Weights of a small mixture-of-experts language model, trained from scratch on English Wikipedia: a variant of Muon for the experts.
Below are experts of layer 5 (counted from 0) of a mixture-of-experts language model. Rows are named router (the router's row for the expert), gate (a neuron's input weights, with its number), up (a neuron's input weights, with its number), down (a neuron's output weights, with its number) and show model dimensions 0-159. Each number is 128 + 24 x the weight over its row's rms, rounded and kept within 0 to 255.
After each expert's rows: a language model's description of what the expert responds to. This comes from a sample of Wikipedia text that the model never trained on.

# expert 5
router [152 150 106 149 136 144 105 104  89 137 157 101 183 136 107 130 131 102 116 126 140 169 131 106 162 150 118 106 125  95  92  96  80 112 156 127 162 111 185 124 108 148 112 128 125 117 156 115 144  81  78 114  99  79 155 158 175 132 148 123 123 130 120 106 124 178 142 197 119 146 118 115 164 121 187 113 131 118 137 130 130 138  97  96 146 114 115 146 141 133 114 124 135 146 171 146 139 117 135 139 102 133 139 158 119 149 138 143 112  95  93 128 150 130 141 123 124 168  77 135 145 140 112 130 168 142 150 133 125  96 112  93 127 125 112  98 113 133 124 110 139 118 171 135 145 144 158 150 168 145 117  91 145 120 134 131 175 136  95 136]
gate1 [166 172 166 167 133 158 168 127 155 122 123  69 108 151 109 148 149 161 106 154 130 105 144 115 143 187 148  99  90 149 164 131 160  73  94 133  99  80 133 101 121 153 157  89 138 144 126 104 142 104 131 176 111 112 122 150 117 143 148 100 144 166 119 130 144  96 114 136 140 112 149 124 142 126 125 127  95 137  98 154 110 115 169 119 110  93 160 133 136  96 115 129  85 113 165 109 154  87 154 134 146 148 102 123 106 140  83 100 130 132 102 140 129 163 135 101 140 104 156  76 120 139 103 145 124 121 140 135 133 125 125 106 136 117  94 134 139 157 119  85 114 130  90 115 130 144 162 155  99  95 125 154 138 159 157 136 102 147 153 111]
up1 [123 115 169 119 132 171 153 103 161 134 110  89 115 130 122 108 126 151 116 123 172 134 149 124 108 153 116 144 149 148 118 153 157 123  96 117 133 127 111 136 112 152  60 127 144 134 125  76 122 117  77 134  98 108 169 127 160 183 112  93 144 122  88 110 129 137 141 125 110 148 133 149  61 141 135 113 148 139 141 117 105  98  97 129 121 124 130 108 134 131 106 112 131 133  86 102  90  71 148 163 134 145 162 165 116 139 113 114 191 123 135 149 125 122 102  67 153  96 112  89 111 134 142 126 144 103 130 145  99  97 123 143 143  98 167 133 132 101 117  96 100  98 134 139  99 132 112  75 103  83 137 154 164 136 127 144 119 143 112 156]
down1 [130 181 169  76  99 123 117 115  83 118 118 115 126 115 119 128 123 143  94  90 160 102  82 113 141 116 112 127 115 109 174  99 139  91 141 138 141 128 154 129 113 106 148 100  82  94 115  91 159 129 166 153 161 188 136 143  89 132 143 167 108 143 111 155 114  80 101 103 134  71  88 177 111  88 144 140 117 126 128 135 142 123 144 141 146 117 154 159 105 108 128 106 143 115 124 132 148 151  83 126 158 141 156 102 133 130 127 139 128 142 124 159 142 120 162 168 120 140 116 125 169 128 123 167 165 169 161 109  97 125  78 147 106 158 132 112  99 161 117 142 144 124 124 165 132 160 167 193 142 138 118 156 139 134 159 127 155 127 138 157]
It responds to: First pieces of non-English proper names in cast lists and tables, such as Ka(ushik), Bol(ivia), de in Rio de Janeiro.

# expert 23
router [183 124  92 136 134 170  92 129 116 107 138 146 120 119 110 174  86 144 148 147 125 147 114 134 153 148 126 115 140  97 118 143  83 153 139 115 122 130  86 147 171  96 148 151 163 138 141 152 157 119 143 145  88 128 134  95 111 130 136 110 155 101 148 108 150 171 126 140 158 149 102 136 170 145 136 139 116 118 109  92 129 125 149 173 161 178 154 171 168 164 107  89  86 139 172 116 141  87 126 146 139  91 135 157 110 133  94 124  83 118 110 122 128  99 118 151 142 171 111 129  71 132 110 184 111 125  60 118 152 175 145 110 133 101 135 115 127 148 120 148 121 118 122 187 130 126 147 132 150 110 136 105 116 151 162 121 123 121 131 125]
gate1 [130 140 133 148 115 130 120 131 147 161  94 149  96 142 126 116 154 127 103 169 165 114 158 115 152  61 118  82 166 127 125  65 149 157 129  99 126 124 117 127 104 180  75  90 131 132 136 164 158 138 131 139 159 127 127 133 110 109  94 154 130 155 101 141 136 141 128 121 121 101 132 122 106 134 118  90 154  86 162 112 151 146 103 148 135 110  96 150 119 128 157 115 134 138 128 108 112 118 106 141 180  96 168 138 111 158 162 127 110 136 109 159  97  83 135 134 110 138 183 131 116 115 130 148 138 103 118 117 105 108 141 144 133  87 108 139 135  95 118 156 128 137 123 102 122 120 105 160  92 109 135 111 146 140 126 133 198 109 106  89]
up1 [116 146 157 157 141 137 163 105 143 160 122 100 141  91 151 146 170 126 142 159 122 132 105 112 138 114 135 147 137 155 140 170 112 176 142  89  99 115 127 128 142 108 153 114 152 108 153 145 123  90 177 117 146 133 110 158 132 106 148 185 149 126  92 160 139 179  60 113 129 102 131 128 145 157 120 150 147 133  90 136 130 158 136 119 191 114 115 170 164 150 141 160 147 135 159 120  96 136 136 116 129 116 142 133 127 160  68 155 123 119 131  96 119 170 112  84 125 117 139 114 104 165 109 114 119 180 101 133 133 135 111 143 172 125  94 126 166 133 116 111 165 143 141 117 127 150 142 112 120 130 158  83 161 122 150  82 109 139 167 110]
down1 [131  92 141 141 162 136 152  90 103 149 112 158 108 126 133  92  84 113 112 147 104 114 135 103 162 144 151 123 168 104 143 126 131 110 143 116 139 133 153 127 186 109 161 143 132 144 143 139 127 103 116 141 113  97 111 133 141 109 100 109 137 165 102 145 114 163 125 118 103  69 134 137  80 113 104 179  94 149 140 118 108  69 124 135 123  98 128 116 103 175 106 132 168  98 109 122 124 127 155 152 125 136 102 132 149 120 156 160 122 128 115 148 116 117 120 128 144 149  83  91 162 132 127 144 150 112 110 129 115 120 129 113 124  63 121 106 127  90 124 103 127 105 124 118 168 153 121 106 124 122  94 154 137 121 120 136 165 113 111 137]
It responds to: Consonant-cluster pieces inside rare names and words, such as pr in Gurupr(akash), bl in Tagbl(att), ps in lo(ps)ided.

# expert 8
router [124 152 120 117  92 161  97  95 165 139 137 123 128 151 107 102  85 122 120 140 146 139 123 127 133 161 135  94 126 169 119 147 121 153 170  81 123  76 126 132 126 109 121 137 145  81 138 106 108 132 126 102 168 107 118 115  87 135  87 113 118 119 155 154 193 167 115 104 146 111 111 159 123 131 184 134  98 117 169  96 103 107 125 133  94 170 137 154 116 139 112 147 119 102 130 150  76 128  90 135 127 122 113 145 167  79 107 119 157 122 159  79  96 158 152 128 111 125 124 150 114  98 116 110 128 138 154 115 112 133 161 120 102 102 133 121 137 107 107 110 175 156  96 138 164 145 149 146 100 119 148 143 122 129 165 104 124 150 137 132]
gate6 [118 146 104 164 127  96 159 151 121 122 173 127 107  90  74 122 171 140 159 106 127 118  53 145 124 163 126 116 102 140 104 152 130 134 141 142 112 128 159  89 109 124 165 123  90 131  94 140 144 112 141  94  88 113 105 111 124 112 148 185 104 114 143 129 120 136 153 120 186 115 118 141 126 100  91 148 121 145  91 113 142 107 123 145 159 156 100 135 150 112 152 134 156 157  63 103 132 111 119 105 135  92 148 109 132 143 148 177 127 112  90 124 126  85 122 104 146 161 101 124 124 116 121 109  90 130 147 146 148 142 128 120 157 149 108 148 162 101 127 103 161 162 136 140 182 102 134 148 191 122 140 131 132 107 129 118 119 105 126 152]
up6 [ 99 130 111 104  96 141 104 163 148 136 158  92 118 125  89 142 127 103 136 114 121 110 126 123 149 181 144 124  99 130 143 153 117 131 123  96 136 125 114 123 160  94 133 140 112 130 102 141 174 162  88 145 128 131  81 149 145 142 132 138  91 146 108  97 124 150 127 101 145 160 166 162 143  89 116 128 124 128 128 133 119 127 142 175 137 135 101 183 137 173 147 113 164  89 150 154 147 147 149 122 102  96 143 142 153 155 122 144 109 134 122 164 130 176 144 117 141 152 136 110 172  97 137 131 154 175 170 223 104  99 122 101  78 192 133 118  88 152 157 129 136  87 154 152 114 149 148  84 151  76 137  93  77  98 126 150 129 105 153 122]
down6 [125 145 102 131 130 144 119 139 121 147 120 128 119 118 145 145 137 120  99 144 135 140 119 136 120 103 142 112 135 133 169 106 152 115  96 128 160 114 128 133 124 134  98 125 131 136  96 118 137 131 127  99 174 136 128 141 119 120 117  89 137 142  78 170 143 155 143 135 105 131 109 154 127 124 119  84 114 139 147 116 118 135 183 122 103 129 115 174 147 138 158 115  64 154  89 180 122 133 103 203 117 127 194 129 123 153 107  79 126 149 126 118 124 154 135 118 139 154  57 115 148 166 146 118 121 137 113 170 112 130 141 159 158 106 115 116 111 103 166 149  86 116 185  74 165 117  98 133  98 135  94 172 125  87 125 121 110  98 139 122]
It responds to: Opening pieces of longer common words after articles or conjunctions, such as cons(ensus), res, p, app(ointments), Polit(buro).

# expert 18
router [119 126 125  91 107 152 174 116  86  99 107 141 141 111 119 103 102  94 115 134 141 120  94 145 134 104 126 104  79 106 170 104 104  57  99 143 124 129 144 127 133 121  97 123 135 139 111 148 104 128 100 141 154 120 162  81 153 113 138  97 108 145 138 129 119 141 106 146  96 152 152 109  66 134 124 164 137 119 149  78 153 133  92 101 146 116 161 143 162 117 158 146 135 122 159 124 121 131 114 117 135 163 122 124 112 109 137 120 171 139 131  91 102 136 142  74 123 151 152 109  99  94 175 140 104 104 138 126 131 102  98 137 108 103 150 150 168 133 118 127 161 136 145 127 137 150 171 120 140 142 144 147 129 130  84 114 120 133  95 171]
gate1 [132  95 143  99 114 126 125 141 127  66 112 141 124 119 117 130 147 122 134 155  89 113 142 116 142 153 113 123 103 146 168 132  97 147 120 143  98 155 133 114 133 167  78 125 105 120 104 127 114 155 145 129 104 122 138 150  99 124 107 183 139 140 144 147 127 136 182 162 103 145 159 135 113 151 141 141 157 127 116 104 115 122 131 171 159 106 147 160 115  91 104  86 108 111 113 160 120 113 137 141 112  69 112  88 141  99 133  64 150 151 156 129 145 143  82 141 162 133 173 161  90 120  84 107 101 182 125 111 129 133 148 114  77  79 126 138 119 182 159 114 152 105 106 119 118 160 139 157 109  93 129 156  95 150 108 152 137 168 150 147]
up1 [170 158 114  72 135 116 165 147  76 137 143 132 129 172 140 149 126  93 118 132  89 110 106 130 160 106 119 151 134 138 108 148  48 126 142 109 109 115 175 113 126 164 136 165 128 128 122  87  94 122  73 111  98 121 142 140  82 115 130 117 187 142 107 109 106 136 143 150  98 136 109 156 135  96 106 122 144 113 141 146 156 149 148 127 131 167 106  83 163 105 105 110  81 115 131 140 169 153 110 143 109 106 112 148 150 114 132 156 122 146 127 105 150 129 131 138 109 163 129 131 135 154 143 125 147 157 155 156 141  98 137  88  90 164 127 117 131  98 148 115 130 159 134 122 154 134 146  96 121 135 118 125 165 120 121 118 148 138 103 154]
down1 [138 136  93 147  85 142 153 132  92 152 127 131 154 103  87  94  93 136 143 119 174 117 109 143 124 164 117 148  95 137 107 173 124 144 125 116 131 179 197 116 147 152 144 115  93  80 115 160 116 137 165 149 135 137 154 119 133 164 152 115 108 117 143 144 149  93 119 136 142 135 197 151 113 122 145 138 133 128 126 127  94 129 106 151 117 136  94 137 134 122 140 156  78 151  89 143 130 109 137  97 162  61 129 132  78 174 155 111 121  95 152 139 103 134 125 143  83 107 160  77 143 121 135  80  93 100 171 136 108 170 125 122 144  99 156 135 114 117 124 146 117 180  95 111 134 145 139 103 135 129 124 130 161 142 103 117 168 174  63 104]
It responds to: Syllable pieces inside personal names and rare words, such as od in Subodh, ko in Lefkowich, am in amputations, plus Am.

# expert 11
router [156 129 132 152 146 101 134 131 172 140 122 115 134 153 149 139 115 101  93 146 102 148  78 139 138 104 161 157 123 141 109 123 159 136  97 138 173 134 130 121 126 125 163 148  89 139 101 126 123 111 151 127 129 127 168 128 143 123  79 136 111 106 168 136 143 128 129 124 119 127 121 134 139 138 136  87  98  64 127 157 135 140 122 108 159 104 128 105 118  91 123 110 151  87 117  81 122  94 138 153 116  88 150 129 121 128 143 153 136 136 132 101 123 169  86 140 133 107 149 130 121 152  83 147  90 129 137  71 142 135 146 179 171 135 163 161 133  93 152 142 149  84 121 111 112 161 132 104 110 166 126 122  83 158 145 140 130 128 142 112]
gate1 [109 166  63  46 134 150 134 100 107 193 135 142 165 132 137 127  96 111 139 131 122  83 122 146 156 122 150 148  86 129 167 150  94 111 112 117 139 130 109 172 153 123 141 155 119 131  51  80 126 126 144 139 133 166 104 143  99 133 140 150 127 115 135 140 114 167 141  84  84 167  87 121 170 124  61 145 183 168 115 103 130 141  79 128 110 139 130 110 176 139 137 125 109  97 113 113 163 126 124 134 145 170 131 117 134  88 103 111 174 136 151 159 127 111 134 133 160 120  90 106 175 128 133 129 129 154 126 112 128 107 142 116 133 121 136 126 120 137 123 126 140 126 178 158 120 126 117 151  71  97  83 135 128 156 163 171 100 113  84 130]
up1 [ 97 148 145 178 125 125 105 164 157 123 143  79 121 129 137 146 165 116 129 115 124 155 190 117 124 133 150 166 116 100 169  96 136 130  96 149 148 162 171 130 110 116 104 115 128 114 143 135 128 128 112  88  81 148 120 113 142 135 110 131 123 113 113 124 149  46 173 149 117 174 183  83  66 152 165  91  97 134 119 149 123  84 134 154 144 105  76 159 148  86 177 111 119 133 162 153 137 113 138 199 121 131 118 120 147 140 129 113 148 152 139 127 114 127 144 163 131 151 169  81 136 131 118 181 112  83 136 142 146 141 119  83 141 153 164 161 150 139  98 155 102 134  78  96 156 111 134 101 122  91 139 132 104 147 139 121 177 124 159 135]
down1 [188  94 137 152  99 140 103  68  46 127  80 144  99 118 139 111 128 135 129 135 144 115 121 117 167 132 136 117 131 148 102 158 143 138 130 156 129 109 119  99 141 103 138  98 127 120 119 135 121 133 161 127 133 125 154 112 127 109  92 116 116 133 179 133 143 104 143 188 107 149 157 163 133 124 144 143 152 120 117 124 133 160 140 155 119 169  99 132  99 151  90 116 134 107 119 128 124 146 101 147 124 117 137 101 116 111 118 108 117 111  94 104 118 161 127 102 133 130 131 161 134  98 140 155 142 128 116 169 149 108 111 147 142  79 105 139  89 142 139 130 180 136 130 113 139 123 105 138 132 132 108 169 117  91 135  86 156 103  73  69]
It responds to: Commas ending clauses or names and auxiliaries or relatives after a subject, such as was, been, which, who; also k in Pokémon.

# expert 10
router [118 115 119 136 117 146 122 150 120 110 135 152 105 127 138 101 124 126 144  64 142 109 152  93 129 138 133 129 119 116 113 136 127 136 100 144 119 161 117 120  98 113 170  64 125 155 190 110 121 140 150 110  98 141 144 121 122  97 139 134 122 121 170 102 137 127 167  50 147 125 129 134 123 126 158  89 126 176 105 112 116 117 139 126  99 104 166 106 134 121 158 127 128 121  62 150 124 105  64  87  82 146 153 137 146 119 146  79 103 131 143 148 124 109 144 153 135 108 128 107  79 113 138  77 122 143 102 189 150 107 129 119 132 132 139 139 105 125 143 142 108 164 125 155 146 154 146 102 156 115 125 164 117 156 136 144 130 103 123  90]
gate6 [113 118 121 140 127 141 129  77 140 170  72 148 108 119 149 151 133 136 138 150 133 117 116 113 151 138 156 101 172  76 142 131 164 136 107 120 110 171 107 141 134  84 145  91 131 116 108 115 135 123 120 132 120 143 135  92 122 158  92 143 153 147 145 187 135 136 128  79 148 142 164  97 120 118 116 106 128  96 143 147 133 113 131 128 119 155 124 145 129 123 139 122 140 117 137  80 122 138 136 120 149 174 128 126 142 164 129 165 152 103 120 124 135 121 136  61 102 155 157 174 128 142 115 151 183 128 103 131 141 119  65 132 107 181 128  67 104 110  67 122 129 105 114 142 170 135 148 131 131 152 162 166 155 159 108 117 135 155 107 161]
up6 [105 121 153 130 142 111  82 128 108 131 128 142 124 144  76 121 129  88 172 163 115 151 117 102 116 112 144 121 121 155 165 133  94 111 100 169 143 122 152 136 155 124 137 118  89 148 128 128 129 109  97 133 136 161 125 115 106 128 111 151  97 104 136 118  89 149 136 174 120 118 133 125 122 133 101 168 115 146 131 112 143 114 113 145 151 106 139 103  98 122 153  92 139 155 143 115  96 150 119 162 129  98 132 124 112 160 127 156 138 143 139  97 126 125 153 102  64 143 170 109 164 142 139 132 131 131 137 116 131 111 162 154 133  98 108  96 144 112  85 129 109 144 171 117  63 134 102 146 100 125 133  86  80 103 142 130 122 151 135  85]
down6 [127 134 130 132 112 127 121  94 142 150 127 175 131 138  74 138 158 131 133 101  71 116 133 123 112 142  96 162 103 120 110 122 150 101 131 143 115 139 117 129 130 162 102 138 127 136 115 121 146 150 139  72 114 107 153 137 104 116 114 171 127 144  67  71 126 128 143 158 148 121 135 118 120 116 102 123  63  93 126 139  91 116 136  93 143 128  84 191 152 125 125 159 134 112 185  99 180 143 129 131 178 155 133 105  93 134 150 109 124 157 137 136 140 170  65 100 107 122 120 120 177  98 134  90 105 118 153  82 116  66 161 141 118 132  92  86 104  96 113 129 114 114  88 115 129  79 138 111 166  99 104 102  93 168 126 157 142 135 115 114]
It responds to: Pieces of abstract Latinate nouns and verbs like development, production, confirm, "-ment", "-ion", "-ness", often a word's second piece.

# expert 12
router [164 159 123 197 187 120 128 130 114 134 127 111 130 112 137 146 115 117 110 103 144 131 118 149 178 115 112 177 124 148 154 118 105 133 154 139 102 131 136 103  89 127 133 144 194 140 123 130  95 104 122 118 129 116 120 147 164 150 127 140 115  90 144 128 113 160 123 110  82 113 131 160 122 113 122 146  98 164 139 165 164 128 134  98 114 127 107 135 189 136 128 102 119 166 108  87 111 162 102 120 146 115  93 134 139 150  98 142 149 133 119 130 168  94  80 141 103 136 124 158 177  96 134 170 160 147 135 130 135 111 140 136 104 138 128 110 114 121 146 106 118 150 168 112 159 189 159 113 159 173 123 114 108 120 115 147 133 169 152 126]
gate1 [159 108 115 153 108 144 111 145 115 151 143 119 100 121 139  66 129 147 133 104 128 173 128 113  91 118 122 104 148 111  96 107 108 105 112 129 123 130 130 121 127 137 184 120  83  72  89 136 158 124 122 120 162 111 103 107 135 101  87 169  80 102 113 165  84  94 157 119 138 132 122 126  98 127 132 129 139 111 108 133 111 127 130 164 148 142 167 142 132 116 164  98 113 100 111 156 119 102 148 124 144 124 144 123 143 135 117 117 178 124 103 122 124 158  52 183 130 158 151  64 141 142 135 102 146 112 124 138 147 118 134 145 149  83 104 109 141 120 108 134 142 132 141 123 129 135 181 108 123 126 107 172 165 110 145 124 191  88 127 106]
up1 [104 143 134 134 104 182 135 150 121 135 116  80 104  94 157 119 149 139 125 120 117 156 115 117 135 149 122 146  87 119 179 123 123 114 153 147 166 129  96 147 135 164 156  81 133 108  72 140 128 136 107 162 167 126 127 121 122 145 132 138 131 135 140 137 151 156 137 151 100 130 122 125  97 163 142 137 123 137 107 126 119 129 143 125 136 130 171  99 155 129 169 103 125 128 119 176  91 143 208 139 138 131 101 150 151 130 108 131 116 131 152 165 122 125 104 129 112 117 175 107  82 135 146 150 116 146 130 112 170 144 150 162 125  99 129 120 137 103  59 105 101 136 127 137 102 136 108  52 144 115  92 160 125 114 113 108 146  76 141 121]
down1 [107 113 103 134 101 129 125 111 176 123 123 103  88 119 126 128 115 125 133  81 153 117  97 125 109 131 146 143 202 137 108 130 104 123 117 151 138 133 143 130 131 100 113  96 143  72 134  95 135 123 142 173  96 140 104 143 124 176 143 148 122 123 102 127 136 192 127 149 106 105 137 151 125 120  99 138 160 149 156 115 135 155 128 134 129 139 119 150 148 155  98  83 140 129 158 127 115 126 141 111 129 117 141 129  97 133 169 141 159 122 162 131 133 160 156 125 137 114 152 105 137 153 142 138 108 122 153 146 109  89 124 120  95 115 144  99 187 128 104 153 153 129 120 127  89  97 142 132  95 125 106 103 145 128 115 160 141 125 125 171]
It responds to: Opening parentheses before birth years or figures, plus pieces of non-Latin scripts and transliterated foreign names, such as Gujarati, Japanese, Tamil.